From a checkpoint of a small mixture-of-experts model trained on Wikipedia: a variant of SOAP for the experts.
Below are experts of layer 2 (counted from 0) of a mixture-of-experts language model. Rows are named router (the router's row for the expert), gate (a neuron's input weights, with its number), up (a neuron's input weights, with its number), down (a neuron's output weights, with its number) and show model dimensions 0-127. Each number is 128 + 32 x the weight over its row's rms, rounded and kept within 0 to 255. Numbers have three digits each.
Before each expert's rows: "raises" lists some tokens whose logits its average output raises strongly, later layers aside. This comes from a sample of Wikipedia text that the model never trained on.

# expert 4
raises: "5", "30", "8", "-", "20", "1"
router:170170140147097142149071116091124109073153146130130166078135156057147144181088126131136134096131132184110142040091132122146148097136122080094150132124097097130136136184149135154120095122152116090121175150150155147113152136176113055172128168144137146137121105147114110161102166200195114150124123149118071112146149162089187174140176077122167206162158137125103130084128161075192133138154
gate32:119135141182109156119095163085121151127163113145156103112146188170133105101147147102139117139104113157118103080054174146086113120158098084017153131132115101118156075142102129179170198142106142125146192155130122128168121162084171107129073117138160096137106113091125148119129090162147096045155143139129123152144144124109099162088182106115060133101101082153164128144103103058165107109073
up32:186161138138152151130068141179117138072085162173065195118114111101163126119098183132127116090133117197124128124173143120063193091100188160162138096068142170146144149149112102106140143164197137100194096144104169096120145117100126072160081125180129113104126128106095133148125145108199119159071151122094116140092145141084144137120126105154113162143161158152082096179113130129112184129111
down32:210135140164077148150152124087093119110106120154099196117090112109190124149124136138121149094127144134086191132129114129102180099130151169099164101091075118105128148148106079154114162116171098100143099124142121121129140080124169115166117173130090115090107154108116139154154140115166107133032117135129121082101185131147123135180146079155132168095191216087086081176081115121063123138086
gate33:105093104174094181160130105115125135144114128081101158137068189088101096135131123113132181109054082137156129076142144103081081176109103149100138118069158094147127078120082163149163079056136138149084104104096099173093121078148220092107113137112109112073168118102131173141050175126103135111113139080062119127150152147150159112162140155132164125161119129108125134120141111118158178126100
up33:069127147134138130202159155136114170139109156150092163169110116138120161148150129098136152163145135111151092138117184085114145133127087107065085168063086099146110063089128168085121135140119143097100152079093197125093134159104048119108104087105068133157069135047146105122138091138160099122132148093110134195151108085145124116181162160141190150141111150139126055118151088101142140143148
down33:137160079167093100122078085139166079108158099025157138182095146178085137168085144115152142140113053136166128138086114109152143139144154119034112115180057061141122101159192140171112100054128117147168164111116138136127122124113104097115121120128146126103126107118115134109119113151107131146152093159078140153130080178145112127170160151101174107149145182130091134141134174070117093111098
gate34:080129182177159121124110180202148123103162099127092101123083126158096162132076170088167151186090168169165146132115103121156112139151093109138109169122136109088092126171099090148126142173151149151110108152174149105147143201082110110183159127108109105183205113129143144150148135156151139119122126091098120173144096143136122165113066161204145150160153090111115228138109113074124108114152
up34:185137159091154100184094114082144147145107131170196079174169085095124149095167053095092173176102143124151165108161124180112162090129183155114169197136139114136098181144104148166139122148124106184106149127123107156138161104094195128123140127077093147108107109086147146096150207139192130122171097166176114146145104126133084141109133167098118074126150163158128134119150163176114097132140
down34:192149156094181155164110149171118128115127147110159115134110105151104109124165130108132129167103089124155120153153135122112137124105065149175072122135109097073184165169104115132144106111120168122133144092130107191173139112144141100171127152101111112115120014121146174083126110068190077112117119033173098144146119074151108158141148103118155120091076141102100098119079167188070145139161
gate35:112077081172227140129166188120159098162163132090160136142072111059128154141150160074132112127092102115145128150144127139072116127105120195156152114135160068147116133184103157212078130127117051206124120146131144113119081129141108153180146166151135101110111131126149160123136167145144101141153135159110143138200086141111087106085195130167159086127093144126118102110127093134169110133142
up35:112064119165115126106168086097187158128101137117166129109058105157127128134146145157098096114117109125093117113199160172111110112091123164160112133108113076161121168100158118087166113106111102161144155123192108133190109071162104123169168148158125131215216095129093149165141084155118113102134101080156145096151118099148186145069198097161141071116108166148112116150134151154144140084157
down35:105110109115085137101124103097140136134087133096106139177106149178123128132117154179110145108143107086029112085164143134156063147097167169135099097103098100123103127117145131088157093101104124181172194145202157105149122113187124133138124107162196134188234100148098156131137099147105140090126108066152211147140179113133153125107129078128105110091103153125104115135142176162146157136120
gate36:087116168139133166074159095136121121110148114118141169135148132136157165159142119210140078146128091099173128160175157169125116133160090195140073106077102161082100098129105101162114174093125066119083142123152123078075095099164070098150147175147132086141136148120165182105119129130162066148097096122163124147138144108184117147117178137132166195091085079122088137154143125169160145052143
up36:123064148089136118175109100139125076115118175126090052155108064105126122115132142120107139174125132153084087082095139154120123143134115152124138180094073109093127209159080082114096132168139125102101113095156103103106188173092160135194189113110107109142060137096086174161149097118080180153135073175107150112111087122142116161186084140141103137107098107107113175164097132175148151110137
down36:166100120111142130170136124150166133149103165172123094123107095147104079158142156117167126147111136138132061088135123086088080129139142089087155143140120094091081175150130118101097119122150164125167140094148130148192137183106162144167203155124114147110110095125083156123126138113112141136172140166093128142051130143099122198197077131165078112129158129070124156175134166148011168161084
gate37:193133146155143059102094200068159120134136143145099187141149141150134197121110132122166166138080080173145142168121115119142150131134126097108105096135142189143144146111180113146093159119124179096141104153120134175085098139060087191133094165133148120126075149122079136115156169138095131145143166107148116169115147132137127072018189151128130123140089094108123090169123113167113105165066
up37:121057210131162188113116185166155096145123106163134158104204117139159111141095089122113142123135164159122157114115141136144166109116150094054160155078096159120079118147124119134065136100133123133122158139113179154112195106113089148172116140131120139093163137169167113133157133149206133159123118190078167108117185123084113141145172078060110109138164127145203170130075133130101151114119
down37:068046167157201117095169159110140113114119151146121189109128061154092141109043066144159124152123149163112116134089103185164176166104133138088163099110107111097116142147129125093092161123104138146078130113167105122153174123096100127118164151145115101072118110125139120098124122126105166152155131169102176123130155139080050134126129091117124093155167202111153096150107148167168098209144
gate38:097113143161085151193096175116089099116159084144134121197160189060093082187097173096122134175098082121163137143117077124096115130177155122177209105123095084159147056121130116144102151148186135142130193147097073094139093124143138149107153100130138075133129114078066101119103111107117130178130146101144162088165165137152112112157088183111109135136129136160111174119148117127156093136156
up38:142127152169147123144125196145114125100126153108105134155120081179191120090097090193058120176159126151100126151084139168135214109152103156125156184131123111116115154160143134158153153064113097120086115092128131078134126106132170100110100098092172107132095137205094141136153061148167111118115102229123130126117101139137167200118063120174107143091152100131107184149127123112152106132111
down38:095125122161138159179104143147094113162143111145104077185087116114165175114151129155083135182106087086125164166158126209123159121148097118071139165096107098166103129202105086143115143085132079168111136104147109099124152168090155086127182124141156132076103183171081160162140078143138060114109133112131153133092166124148163126122056132152124094129074130178115179133163159186117079112129
gate39:129172143079181158173129113164154134134107152100160196105105109143163094159131140152115146145151105124148141099138124153142124114138101134150163123082107102090143108164192125161078131090169045181052095087145143073159053161160168113114160126088148153115201111156090111130116122096087038097097122141101166124195110119154124133105108107103142130132147092180079117132125186120131124179135
up39:163103135146100107140133152084043105111117134074126105112142111143160118085076120120144097082116180128129135120104097142137076106128138162076082141174149127154072121121134112116135133149063204082158176187123131172153112162106098142149143107153074129102184125117114138117090123139224179155106092115153126125137086171153124111201159101155111090150090132078055085145114088141122135180109
down39:126145146089145120159179151134093133137085106104132129138082101173133119125149088127106102133134116072174140150128126124122168168192130086140157129121105066156096142085147117129138153103157172173156151120150154094165062160173134098124194176069133189117168060125136116130154124118111063113124075167056153165118086114175110160110147134107159085094048099159126142116158166071170124165084

# expert 6
raises: " |", " |\n", " |\n\n", "-"
router:092134116100170131131116178159182080105146129193068140135142041113114121144098145157139160134139143100144067107171131086080178095157076130208117133137092111070114153137130133099093094095163115163105139099134153063133174167096153126108188139103161085143110139123095172078110147151166204147111120123108131139125118137164152209078138098168093158113125136136118119095058112106142099133106
gate10:097103180127134159085124086057149132154097120109148129124137089109165141113163134072087095068142128084159088077091126127115128090114175162120141072128130155147100152089188146135089159106112122158125072128168097202105149123160143144173199132118138153162215158168098115160152146131097120149100162117135156123075150162138200146100102149196071119169124166143152092109094115117155107105096
up10:112114167102114148130109142192139097186090130088118147096145121147090139146119120158150111181101139216152079117121108177137134134148069083123131145093131145159104090114136132156139058125103160092108123179143180140180112122118101084075088050152100077162167106083148121104143110094139070118135135124155109135119047075151127152161138074133109105103067090107060128174146171113133170145141
down10:136162159061089119120141154113113121155128055123102164127188161144180123092146129124165099088099158207128137124130145154141091104085086097097121141145138106140095129146137131203050107119138109099172131177157118184096129139176112103124198161149126068141194090063101109126152093081071142144116103122114122155104127087103165087106120093121090113157141114087128134138083161117210107097122
gate11:141170147109142128136149114176156113096150147103204176153121036143122153174119129199130059093113095126176123115120162117126130064147118125031061155097147126111099129166123087144155154109139079096062150154072147145088178153163149173110161171159109092066154145099139122084118141120144139125160149092149177142153133141164125104114163156111173103112120137119129137119118091095182179132112
up11:149116110120182089166102182129101112153091122120152056100099128112160116164112073110163140145225142154137189142102147068145178153180173144089133130118109170098075174124137162156144136152133167175123121178137128167113128167141195164103082120132116170128140149109094103156114147143101163135148125085115093088144072143136137157156181162092113074119186053121079116089141112160112101144100
down11:116180095098126090137091186131143149151169164153146077130100125138162055122099102121150118141170119134128141173110157124162163163165100116162178172116125162171079165138129120141149223123166136095123136201142103175128115160098124166106033141116141114118148134094088100202113144198098155070128134103135151064143154144088124176114131136146124146110162064125084113101183116136139147142115
gate12:122115187107077104154131110160110120152222126147086134084113139138169134139133204134100104125137115130089174167103107160096121099172142074144128123061177073103127141178146133153172130176129117098152163173086122106116157128163120178106161105157067069165084161069176135094091078129146149137073076071136153148141127152122114173159120110088108102107116111084064130154119112103144115129100
up12:156135055127107148125183060148096127079136110103137055134079124163110170125142121126135138107117094169129120141147165077155129103166135070125135120046075103140149150137119126197130153131114112134177172097185156086150135141107108180142117104163153122144103121141069120141072110150127190131143147134174120125111163059179144138173169106156115194091126102181146172120082106155059149109135
down12:120131092161155139092134116127087158105087088101178096185089123181096085131104070176145170193140171177125087117147177093113116126115121148120225086173093168107065146096155085165102118141108156122159184125169178102120095143093108163107162099106179115152133182128060125168118151149134133127144145159138081122128143103144103129098138117141127148090082140144192181113130140150104092136184
gate13:104138130137098062126078166130113138097129131166088095117144137139146113101130148199173133124058090121134151132154139119095123108117129129130102078117119126111112155139131090135178190215122154113164154136122134104077137128114156146170156098116143140170115171143139122008145197118089095175133151158134167122121153210136098188126116145118147126089186161114162221108146084126139097111102
up13:145146173061155157101135146151116179084142123121203141116116151080122120117163124141069118066146173139141130123138193142101103104150128143116152106123136121094124104146189125117090086102134147153100111112155123141110121131136121113148131146132139197244096144068129211107103175093136132156177077138131087136127167133120164098146115151104160047100119174126132043089113084153085139119116
down13:142144149097115127138121116160119129119147143101154163074101185091111109127109164100071138158250088144101184130123169101152097066135098079087178107087146132165133126170088108153097125116156202128100111115164149116125110090134110120166072113164151111157108106133121226136138085124118161131139120134114092181145088067075117116126113096134173078118159110115133087070120126107170129140175
gate14:108101111097168093072096051129112133127145133109183103164104101114162193139123100149089123117098143112140098151182125126157100110142126155071119133101113116148120107172178061124189145091125129160073076151093158147110136182153172167081148140076182109142142147098122168051108112122137108093092082139175170072143132145150124139144110139132159154104115141196065160073085098141089149154160
up14:154081128122131153089105175146107126208152119141148093113131093102165101097117083125157192195160143138137147146132075132134123114069170114137130116143095071110132157107077196091122185139189139102134140074140097148121148071162186129175141180131102136141121094138141145139119078092167156161145162123112161179142149090151152110147122095111045079165073062148071117097121135131162121138114
down14:170110130129159107146135111088105158092109180132138116060156109154082124119159174121122116156148092124117128138114190186126120112141120123131133137144155107118098096127178159121186161135103126116096155172119138123129108188149119139089166053159100136121063130096111107121186168125148147092067092160085153088147150096019145137137138075136171131122138190147122164111163116170234132085155
gate15:159101134126112145104149168189107154104063081145099156142129099132130093112114120141081143114162152115170086104105114123074118121059114077100161131156163098110163198191121077154116212168118180187142134165193136142124102184114125116143124170141122107092031080140131142109152158169088155153109104123123143137157195123107137159124091101113078153149150154073135128152149139108161172121105
up15:141107155102121160133163175090129179135119122127099155157194146127185167123133130199090094119124111135174131109090128120098116048145083113130141157182116072132134191198148106149130168151081111180130172142138134101108132125106113145128157124142202140121073027116102103062096143162149148119104114128182169088184150154160175162124121125129071148113134110136135137173196112127138122152115
down15:147148106128153137116190147127174151149159097145092144132204116133189148122088114130130144116072104136107142156101131198136141162160123105173104136110112114105122097152134206067083175114135096113112136100134089142155077124101074116129106185209088133173136148103080123190133171130109113162135096069098203113170119155170198175145139133178102141123154156133135094136155101126083087106102
gate16:101092135064148100152123112154111079132166149142145124106078143114109117144101127170120105189148087151180083151117074117119153112106098072108125174102132154066116188071119129166125144102081116126127141194083122135116154157141083140123127123158099106196092150063118078086133115188170171129117136166182149117184134115115095121164059158136110161178137105146102113089143099066204126130134
up16:155126153145205119052086185133157174124135116104094099160154139154111104147146152146112126123128159193128117103099143155107024136150149128141098151170090095114197114156144111058100083100177158163143139151162131163137140133112125103106105169121124093057136103122096146138110159074075160176092140172104145107103142133148157173111183073146125103084105104100145153137081141152095183076122
down16:122102145164129090174136095100121074116130130126200164109124129153157161123091097119069064206119129174116102152071143095136135189096168061139124138097101193124186135095130121093161108078088112195158125169072183168122106096145105155106122126139124132150144180107091101098144116137171117158096156142096109100122092076076124123193104145094124086128125153123108171115134089106186153148103
gate17:168132114168172162151102107121121156113104155133116144107127140119129105161158104111108134149149113168170108144133168084139151196140175117183144090137109184103118165158134179128143104109120166140102158172134167069066067166153108094158122106074147097133180171106190151101104182068129104143180133152172093091170117079147084199118128111115147090098119122185141093094077083149147071106095
up17:115103153177121185172101193118143122105135109144127142153125110131088119104167133168106151150130181196139167116163117132092086142142172141135130154162155112088162118164186080159141148080127154130146096198162151118122087125116142118073136065150155120106191053123138113153199184105122123143168101127129169088118092128116118135129188128095154120096108177137152158059121146184085146169201
down17:151115144106079164151074142143104179076100135064105094121128121140121164121175141162038160194187157171100146127102118051125089168135147149172114154124107123143138140108084059123125146107071087162141111146106095131104098142162175163099143059141138162141119128129177074141146123107138121110204135161121114138149107129091088092062209111142138081150119138128125102125110148149141158171154

# expert 7
raises: "The", "\".\n\n", "\"."
router:116147121107119123084149124146046156140144092159131122151164118175109112104157148192134125106082117095109141166093091099081155150105128152096131129135110183115088159147164134092167113191158128106181090107066151158101183157105166161146111061087177124102081175123112101134148111146165129096163075113159104138085096101180101127121047153173184131102111128140172137094165076135064138121160
gate32:142144126134163146124094114119096119123148147168183126157104146100129180136214122202096128137159119041163126089166101129117070122123083171168140190114092159111165122107131123133108090112118124132158158125106164172210170156168138122134168119186130109086056116127114134134095194107157144144065153132141110173109181086104094145106154120143106076127155127105113141104068128058139127131081
up32:099054173095112116120097117114152072100173125108058076115112099129134079107100131120149104156138117181132133129077145108110156119127097113108086119121124106131113118101107069103084163095135147146105165116114067084069147140139165158070107084166145154138145157169159160116108104126053147169166111136106102118110069141176169131177147247144101150134127156098190166132140150131119077151128
down32:104123184154116099097071165159113120139145113171096139167098120094064140158165152131180118173150150134114117089101112094118060123090135164118052170122072094175156174137142105126089126117161100144135104118180066082171131162162136150105149120031173148139175144164114136079105137107124147134111102127091060138120152103151122164169142197112103141141134088102179132129100175105087127154164
gate33:115143102136191107138097085160109141174123150076068183085165053097129147125162116188126119123130171145187122106117072098082133071178105138135144128089109151098173155112112131138106163146147053107133123138115121088089137190158156116174147144138141125200158169121165089149154122153150108187169137169103057117210111173119142107108105122143100104106121157141168164101121120080140097143117
up33:101132075103135129163133086130141157181099139127080095136170110145088099141156117130100172077099194177128137110118131119152141135095048214134114189133133121110146120150109082107143171114180116130152096102155133098098134181144077187153195147158153117150128134147131123119115118120113118098104194169167076144136148156155160186091194131152124089095118141121066222141175145139135130093123
down33:134189120155147150147157110084097121121069198158115081112119133129129175113081109171142174086118103118115104167091097145144163204082095144052125120169159112176091086124140123100185096104135181186120144063143138082118132115126141171106152119085152170119089107115172149147121121117154132073139112149139154181075149127158093149162148130156158127119151091139132170123116111159212104128203
gate34:118078090093175115136173149150091123089138141155169149118082132067098138186136121115081129150103091156122139090073133223070127146168085149093126157105141123143096129115066199159090133152039111180140147158110149141156083120156146135133168166065143075062127129133081119108067163141111107163081123171147121120134155104172100098148117129102106123111113135155160130075129096100151129102144
up34:159157096157110115118188187145139105150182134131145169120094144174022175157158093160156082103136160130170114132148143107154122178218149079139117122139099160174140146077146090157125131154079135110067133112159166129146085067108057140124169110118123160123136123144152174123161087154136067153139121126136093130110139109088140110137140091157080132091116160182183162095103131157099080139107
down34:121148086172100133138134207153195113090135098125167185144113118128053147099157147139170071068123118145106128155162162136109175167209081079126135160132124190158149155123151080135102137138130137126109084107179130168086139089098096168152124135208113163192108087133156148140160111135083097138141135090165102122170158141108122091101119115105110160105128149207152151125125105150141066158124
gate35:159113168097126108110135128141089046096114131136127166171164111118172141171151136144136140095096143136059156156101151170034112141106199107160195170072197167094058122153140124158144161140122172091113134188168136111137113087133082141147140116159066129061109113080176121100125113149076169131161126122155131156146128184158111102068119135132110107097152122098127146107133163078130139141132
up35:095095099117119167178120139164120147072168146130162143101053199099068144087093118132126158169086156089168097118181118133133104129124091152127118152151064108099208153090130062098126071107170098140165119113134136104068120154094075094117080136163145163165162091113071140124091160142129119139092105133150164103157109101099145131091118169129160106191112177160131129076141117157173109096155
down35:128158143119176169132114155112142128039119161089126113069138154124123140193168137099108147145106106129125090107151111142142154162158142079098173124120126070113189164122115088088108142107135137030087118126151159153160132118106165155139110134131082158120105069136091113111150115142085094128120126160041140122132110132131147110130157143134101115115178123114117064146090109124255148101055
gate36:107124088163146138152134095136172097138089108134099111064151067089158127073102123151095100122129139073113118126071090138108111126157090122145123152172177053163089141070041108101110151173085140096139103181152103068122136126152101155122150085108126118135106100106117080166156089149136080194144135143075196149093112163126096120156086156135133045147098179088135144126166112160115132127116
up36:161150115131132223148078153128063158104132179128119145158105139143130131125174136148106142145124095149154148178112103134182107098086100136133111077131111107117173150156110126149102093100123094178105111083137179134165147163110100187164123123112181147136151127129077173019129117107136128165105103161091163150160158226136113165137140123164093145095173124110159189157094082129167140110178
down36:160127134133102161166156145129111160086140137122091078074127115071112100122094069150118120100142148102122137117136103154125139122162111060099114087136164055130120107131094142133191119149094103112118082125115122085133117129110088158096128140125116105097159070124087116085078115110132075163114117179050182123126127113065155108103144156154084097072161137096118090155121153168255126103091
gate37:085160090172139094088124067143135108132146064159112153116154076103107152172151111084120173145167115069200131129136138139117149202144153114110158144106074162167109167164132130188151120101141164112090074170101133134105100148087099096132078114125113180099091131138091158156131136138115141138088137126105058141188206118173129148080130108163123151197145122128191120114141167181129175115133
up37:166093082152127122147142144105168161127135159158086168149141138116236172111147149128103096103215124148110163120098179168118081138097179133105087148142099179168091130125137179089160091180152113127132157134152101148148108166074145123132151113103076091093150121107138198115119143203147148113177118159150171137174091096134094184127175147130172111103112161144132066137107122144122069145108
down37:111168096094127151084098088151099117150089158115133141105132094140197126053141120158080102104134170148105096154097013147156112129111198152168093158102115150094153135107069149153142102154169114115101156143128135090131118076076154107136127143115087103115164107093155110104103194132106112114133104097090129078152134148073134163093135160125120126144168164158133141073117101208140055150180
gate38:108115140117099096142128093112160131150151106128135061122128123133150115154102138103109113178157103122107132072127126162184083191092189148085126096162071115110103062077132107129131120143136126156144076109046090101123135192098128172124095115140126122105169140110114084137094108141144095138151084184110113178239118096197103143153167157233155133117102130111143162118146140098122122153118
up38:062154090171111124062141132184109123113133100114109097120101138096126172140071114107157157057126113143124100153137109112091177077142148155171134115126189105139119138168124143102131113158098175100139207144169137134082082060182159167114162164113147117160118168134149125107122095137121195125062132132176116110101155083073201156128080100086158075122147146079147129147092090160160125149132
down38:113094151153116123142105062135140117138053104177087085106083103147172108160154099180153168184076122136117121122108137090090130097162174188089170118117096156094181099127115075159131099111127107130159104104145111143134054143174087163134114141182082112066129105152137092131092079122174092122148117122104169187137129114145074082124155137163146101171112123112182147104151102112075060165131
gate39:109145154094150105076136150151093182133063038134166160074176168179173154120083145130107115138101125108144091128139132149124164117109152136131152110074029151173069129175149112153113134077115093132161159151116089161121092122120131103149146116160154102127143137147107088111099140111173091189149146113142110127119145050115136137140190156123106127153074149121165146134137190097095198180164
up39:142126149103123073157154101137092155102170103124099109086142146112134080153083084136149161185128123126172135181132106179179132141162165073140086110104154159044129072089131134104122113153132168143176157130069088138092131072166092084132075115123134124163118170079143144163105154093134113087102152098153161135164171111171121169185105155144141116139099090155182126138143091105208109098065
down39:078149171159122110052185110143103175121111103137172132052112181165167107115084107145136101198112125182124101076166104173158109130139180148150122127084084130119132145114109117122105142096079131140144157134139080130148096095087091086161107168143126133125136157165114124131082112078173114183191151078114153096136151049092140146135142119119150103159089162063166138141087195105152137147159

# expert 5
raises: " a", " the", " an", " their"
router:151120150129156095078113155129152080090138114114177165132131166142102099120119086168128043182171172110121155124113114160135071159059093176096108119144122107149113157086089093137159208116070082124094111087169110092127121101105120180098144130113150069140184163167149139097134157170090160129069216117099124124164153119102110118109166148078107108106121099097102159140172104148155089124146
gate10:061108124150105079135097089142184136104128139132120111117166123200191092151090147152089076102127148145086051117143116092117122132075096124108147144100152126132196109125133093186133186198176131123183141085135139113148163147087126189150149117114167057098138137081145147099115104126136146123088142114090127167179126166078096168110124089214150107093107168138102137122095153097121127161146
up10:094106087112101102159121188175021160082113186142122103134151106109098116122142129156093193178129099105126195184107163173134145198178152088132172152139146196077142127149148091103162151113096164173102141140149143175153134130150090073137122139131099150135151124071092156123102155129131150147085064093137152114106141101099112148189121139113144115107131123083141160150186176132141158129164
down10:080147142109192078171096106112148179119151126126105097089165122132103065177142115127191133130113159111183089107165101109109099080109059148060153127126160093165157121090134133150146108097117171119175126029109154108220148103080104135120134078131137123158129080164145135164113155122129166126136116153059133139139144104141144168161086140163134165092122114095139076117154147088063105127148
gate11:126102203154177117144155172134197188157110143160097127112125080105140102147083154156163085142155087069129155105086157135131110090089094167118092101140173151151136078120127085138128173174131095148121093111169115112184091132086167145137138118100116107103147103173113112158186164096144053101119103147160152143130201135156114133164119110103115180138054144116092048129154166116110076136118
up11:167109148113139139111163139090087159116129159147150120138175070081113122117086150172074152153106103130137136110054133120162159080099108157151095124160173158103097052093153150135116174165106121122119186110083186098129134067121147120093152110108125093166133154156103141168162164116113152080170084174155112158112187147154135108111064163106094173155060088119181124088141131069131108192126
down11:109125133099113156112143157106133081096111191150141122194136106116099094189094089116056165123156148110152171082151166141136147113091106113143052164181170160178070170115130122114149171192122115091138164161129138122153119076133159166116191126070165128169086107137107134210093110145100163102093142100102083143126097132139156130175112157178128096081106115125203162128105124131118170123140
gate12:197144155153092116085084155191157128139068121123144199066126116138142128104094120072090116147132181155143125066147130210170089153103125105069153119168128095162142137099118135164090107115102132131101141192179116213101132102118150088105123137164090111134167057112137110144143114141128121167157117150132079150145184129087123082086129113129070146140130152066128110142142165090128151076145
up12:151196143154110122116101137103169130108120113143136199133117107136121119095094101111152118073152122119154158069158068122097109189125157103114149123165123141126136129153070115139096000131104087163118113155157160189058129145150198126111130163111136077153118145126078155080143152171125091116145136112118133128158095107110100099127081123110117086062092126139098108091123152150052131065158
down12:099092093128122148142155117146177125078170129136204133175135132064094140084097100142117127127181091131146099166150089112070133084180113037186132133125086165137151159142112141187108080165140146141104113121079188100136127169173123147205129134151130099156101153154157117095137132092146201089183140103145130091135103101195139125123157125136147134086100139149081172139130098135089075095144
gate13:171132057148177149136175102155130146106190168149125128153077137129126178152144097131110145140118146154174083182166093115081090195094091101175105099114151105145182124114157119136109151146168154131159097153138163185151146099120155114138078221108135153107192137122118135118086084129084083113055148122192101136098164160123135126122108166107145108101191086115176116075125083140109112148124
up13:215160144142147138114190084082118167153206171156142150139100121086137202143121126096097147107163153143088102180139114158111089146132147101094108138081124133122142098143106130126136137104156109141130144133144156189166134129106118092121107224139139122105135149143088156137116116108091142074057121176153142144091106158167086134132098128099098126068198048163199140075120143160142104135104
down13:094100106146170136198120129124154140135147096153178107139141134126111128124106114143150094118136122086150133130181116185111159182124152184139104094159166147130093156157185139123131166116132117108057137153118128135110162106127119121091081084140070091125129146095113125165149116149151127086131109118197128106106103074144091141149119079154060204157154105145170111125178082154000110173159
gate14:109188116164136125076105142172134129103106126131112137171109095082125142111121168133136125129154126121195074119068153180101147047170112117080151110168088116133163163174121133159164187096128100164171104117115105090092144120078115030145155085088144150100073045145104153081163174156068154177119124181116091140162123121141138144084139112144088139128129130110136149157129166140152114098167
up14:111110133074102174120169133094077148150135154141125173110127125136127116132158121170177148180139128171161184167132120110155090130105105126096111077098120103097098115159109133113092104128138082167089053102196144095138028152087132141122148153161106091139109146100169178169139135127119194111136122140157164118154153087135178103159134073095136137189086154125114184154084188142190084082131
down14:150161141182131103124149126098179185183097169091091096132105117119178155228162176098123121169070107109140090138135175183147162120117124163113127129109160136156093117077135172089126091094177116096163143138122111133162172135139118116152150139086088160135184081124076147087159174068109069153173130116152121143145181129181076122122132161073099126144161129133197128144113140175148133103129
gate15:162136093119171179130196160080158126198098117125108180182120086134093142113142114185101083089149142105171151158112128125187101108077136171137061125120107149122111100091123045102125173192082083157176154179183066135198141118116121113123177123108148138127158121092122172141101119096128129147110178137130108112125159193158148102088176138149134168111096146128119150150122173095126141114108
up15:176110133195183108163112120100166141169130149200112110124108176150099116144141112169166099132082159151150123138170104170163105087103093134130107068135117128072170101144160116119131134146150100122078186143179105117172099097086094126127142128147095124151140117097162233159094128017116142123135145163124134128144155147233153100103138107125160131139087089172141151125116116079130137112145
down15:032142131141113177094071110135123100161117125112117102131116138171045100101099105163130168132155149157112120113110143153082179185125143115057085169183155112119156165174155147113161145145112137152127119146094109120128111106087166161169173120095135131118135117102056088131062101163178114119101128117126095165172151187148114084131159121144130120132132160098108049110137173111042153176130
gate16:078032147131150143158189113145102068091151146154118126154108128138127150115182149105109103181126157151115111169120155086161132134081117183118118130050146122143090151150167097146141165148124197149127150069130136118151168155152125130053177163137093148155133169138153164078177123100117080130101159176172118173114117116098165215154138141189103159142144129166127122080068122126122108111127
up16:117156123080067076147190074127148154145092110155105090134138134107140123134131113060179134151160119178121191143140143170110068110088118137088166099136158072134108092130106090144196087124116126172062121137152132130065100115113112137134133087182151172098114087136145109163150099137131096098133162149101194134128099133122133129109165083127080196150125126190059099149124158176147158065122
down16:143181120095048102133117086157161153135107110144157097104100135140133132061128120128145143116183110195118183151100154124097150105101133100093189131144127113144142038180093046121147091095159119167091102114134174111076109114114154154105151047126093103088141091121088065139129099112126095096126121134086176159144129183133104122145136114119106198155161138162113105121133134143192150084174
gate17:165164121087143136125144108172112124109150127133115114128140153189106160110101157133193100132119149164163116135111112132158087153134028110168132100112139109107084163196103132139142104110100145154084109159135096177118060155141124052125050143109161100131101163186119136180043131171151091130102111088163137093192094093111142172106093114147168132128103148116119174084126179152152178131167
up17:126091114150189115155173108084100129084146140126122145153179114120190134108057114091125136143096079167170181154161165087139082173097138129150159108179155158133212183111136106133113132136119076168180123157082116130131182064100157113145175170055155151125100084139137109140104061112145147119110121104079126133081067089124163106101140075148122133112117132124165131120112146177129162179114
down17:109173106099078138078120141130128048178116182086097082105079138138127094156170139107149102118135123142141116186142130119119133110127114101108119108082166106087124105175094114168125141150148116145092117124141154149107159138218137085056132109144157114127125094122159145129105171164104156089156142055037144108145111055110087118092136174130165078085130127055080102129121149153087117093174